Experts of a small language model.
Experts: 64 SwiGLU neurons an expert, 6 picks a token.
Training: a variant of Muon for the experts, 9923 steps.
Below are experts of layer 8 (counted from 0) of a mixture-of-experts language model. Rows are named router (the router's row for the expert), down (a neuron's output weights, with its number) and show model dimensions 0-191. Each number is 128 + 24 x the weight over its row's rms, rounded and kept within 0 to 255. Numbers have three digits each.
After each expert's rows: a language model's description of what the expert responds to; "raises" lists some tokens whose logits its average output raises strongly, later layers aside. This comes from a sample of Wikipedia text that the model never trained on.

# expert 47
router:106144127149141092106104172133108183157125097119178166099112151108151082114119099154146140104135098117093109114153130121117135166082154102085151135134144140156123129108116143124140166124148146142154111158123114133166135097090135141126115107159164173191120162122105072110132150107141109154153140117103123100096105136164167099101145125129140124142135140129140146151117070126138137175145133133139124133114111153161147153126102110115103141122112124138107153140120129127151147119092139127146108144137094130132102138127149099087105078161133140103075151132083083179160144147112096113
down4:132135106162126113142130144130124112158071139107133147114132093143154152130164088123082127115141126112127109120158086122088139136150144093103160131148145087149152162162163122139127094157163130136111116126128096120117153137189120138096140094163117136109184110096168126144094185135143128142111148197113104125159143113138175144135142093114125108130142132149098125130109070140147176146124147159103136131083113104099142113152141116123062119120122107118123099105120133125115164165119125108095111098137137079105142136129121126130128124103142095152103132116144157079175124126097109120
Description: Adverbs and degree words. Adverbs, hedges and negated adjective pieces after is/was/not: not as, uncommon, slightly, fairly, particularly, often, however.
raises: "ي", "igh", "ooth"

# expert 27
router:133126106099130117150154095076130126137160102146120119153127130143128159115134133145131140116175130117124156102116155151180136145102077123124108123131108098124104178150144083112146106156148116143134143120139119126128145102162106114097121143173175147121183079140108134124080131123108124149110136089181143157136162120143100136117156105114142122119126110152135087157094116128186144104124087129142110111142120068151074104136111147121156148120178139093131082138082156106117125163086138096142119131152165128135148130134113162156153119141141116122104101151149128124142181092108117095
down0:143081108105142144133117106139122169142112104141059139143112155144149137154123105145169088145128154095127163152142128117067124147118112090128113118157113117089158133165143138142176118122097127158118122104067178149159102136146104147088110078103140127134135118121133129128134103163106134092090127117110168122140117137148105152091117100148128097122115132169108165132112171116135145081154140137142107155128132116139114149124119150158133085113152160113114127104113122103134140148164131136126148110184155092119165150088118125114153182139097162149121107114133124083102120123150141089
Description: Digits in codes and years. Middle or final digits in model numbers, route names, event codes and years, like ATP 500, McLaren 720S, US 64, 2009.
raises: "7", "8", "ouse", "ou", "6"

# expert 42
router:134139078120143125162097168124122153173146159125104141116079129085142111093141144122165169083122129131066098154144123154110086149109139125107158087130173129119136137130152126151145122150119109177083133159148106094144154106112119152136114099165178144142132159135076110133140103088121153141170114104144131161124104128150134126085170131133146138155099095136102175109130102126093128147093134127122105114125117143158148164128122125140117133135109133091166114112171110113155122141121123164141145137123123114128138082108127114130116081137118168138079134104082080125157154128129138119
down1:117125131112128156111130099142115156144136122084158086133135117171120136104168135133114119127096116075115141159082099150124161125145159120123146133101119172094138111114124109164142119140105155118118116129144106157114109132134133112123116102122119152136127152125104090100109097100092115148113095105107095120147148134106142089131113199078127137140096133143100112094129101122117145127153088117124176092080119077084141125134141120154148103141143151139133136106128134166119143135127115136169128101154118160119125166138165129127134118071126102132084159073141153148103147122200161180
Description: Discourse words and commas. Commas and discourse words in argumentative or descriptive prose, e.g. indeed, in reality, no matter, known as, because.
raises: " in", " including", " its", " it", " while"

# expert 59
router:136120112109144163106106119156139171122119084061168144104099096143151127137082100091089140131169136139118125110177139171113098146146109138134142156127148160120134146111128155107107131107125148106124145169136120172095131120124144136131111093103109142134133164123114075131130098110093111126159149125106127107112109091103143115133145133169137133188149125123111129100096138141092136157101106155122109157118125137146158188126132136118111081163113127092130130121131128104104131117102141172139106126105115164070085062109133116133178099136138156142087128089136145113116112158136124106
down0:140170180161154150170126126161164132148159129122163178164142148120125128118107093120106128070120119147140137174144127136089105118155142105105147155118140126120120145116112136121144063123145117097141129117129130135154157119162120088146162138139086085153156162137131129128164141091093128132124126125148187116102137114123131125126142158183137106193144139117125096107119129119134134126098134163115115111161107115126088139103113178157133093155089153142104120145151154160117131073161126171152126133111130093143123107153153141150128152111142139147100176145122137077143137135097146112
Description: Main verbs after subjects. Main verbs and their following prepositions in narrative prose: became, designated, replaced, called for, referred to, allied with.
raises: " the", " their", " a", " by", " in", " both"

# expert 31
router:144144161157122128175144102118158158117148079102122150123123113106116133159143125108138124142149116086166088108109162148154156161139114128163118164126152085127128132153151152097100113163109139154124149155139140111148105124144122132150113116134131121090114124152169170163141154158154159144103134128140120132109094120153132136149134167149148097104157174089066089105116111082128092129112145164088168103148131129147079094160140159087111146110157096127124122172136127136133165111126151081145108137104129103186131161107104166126107114119103101139166129144141107130149120104105126137
down0:102100147126161066184151143161169122107143177168141123115125103120132063135103124123127146147085130115112142130116105114124165134076164095144146123134064132122167080142147142123119122120156169146108141091117126140112142147180107126080167122135165167168137113142099144143132129120124102122108171124139154115128148113111142131153142129134116155126139132134111140098092121115138117132152125128098121150124124112175141147137131164107093166138166130098129147098128155133169142143101102084119131142125147130113119180147119124131145123136152157087121161166116136126154130195155160149
Description: Non-Latin script bytes. Raw byte pieces of Thai, Chinese, Korean and cuneiform characters, plus odd punctuation and digits inside tables and lists.
raises: "า", "ा", "ั", "ก", "aly", " effect"

# expert 45
router:124081116098160090166167088124133135099106121148132141140165105139065174151111100156130130120165134118134093081118112161161128165131132128135137107092096117145130140134169136130149125077161103123156140140160118147119162164185134094103093115155180156113145104110108136096080148095118107114149142109150095151142125122126102147112120139120093103125109094131123110146173121084158139106141088114090095106154138110110107132136137133089147140103144124117142162150160104138123132125107138107116113165130136155117096086124142131080164144145120109158112116163142142121110173114116104134
down0:106131130124099131174151121112155117092113119146107146144114094072144128159127167102111134161147118130106131131089115106100169138112129133142114178111106117131154147098143174172125160107150140125153099135125137116174151125124100139131161159140127129172138116113116121102117160100134117126101094115146113122115159192102136102190133140147131131128135118141120142165119120081130135130129166104144122099148138090164124172131114130174078146135131170115108080126139134145117141142128151105122110166103166096068121142140132119134139128066117132144097116140113202113147138115115106172
Description: Digits in career stats. Digits of counts and years in football career lists and tables, like appearance and goal numbers "/ 58 / (35)", 1971, 2018.
raises: "9", "7", "5", "8", "6", "0"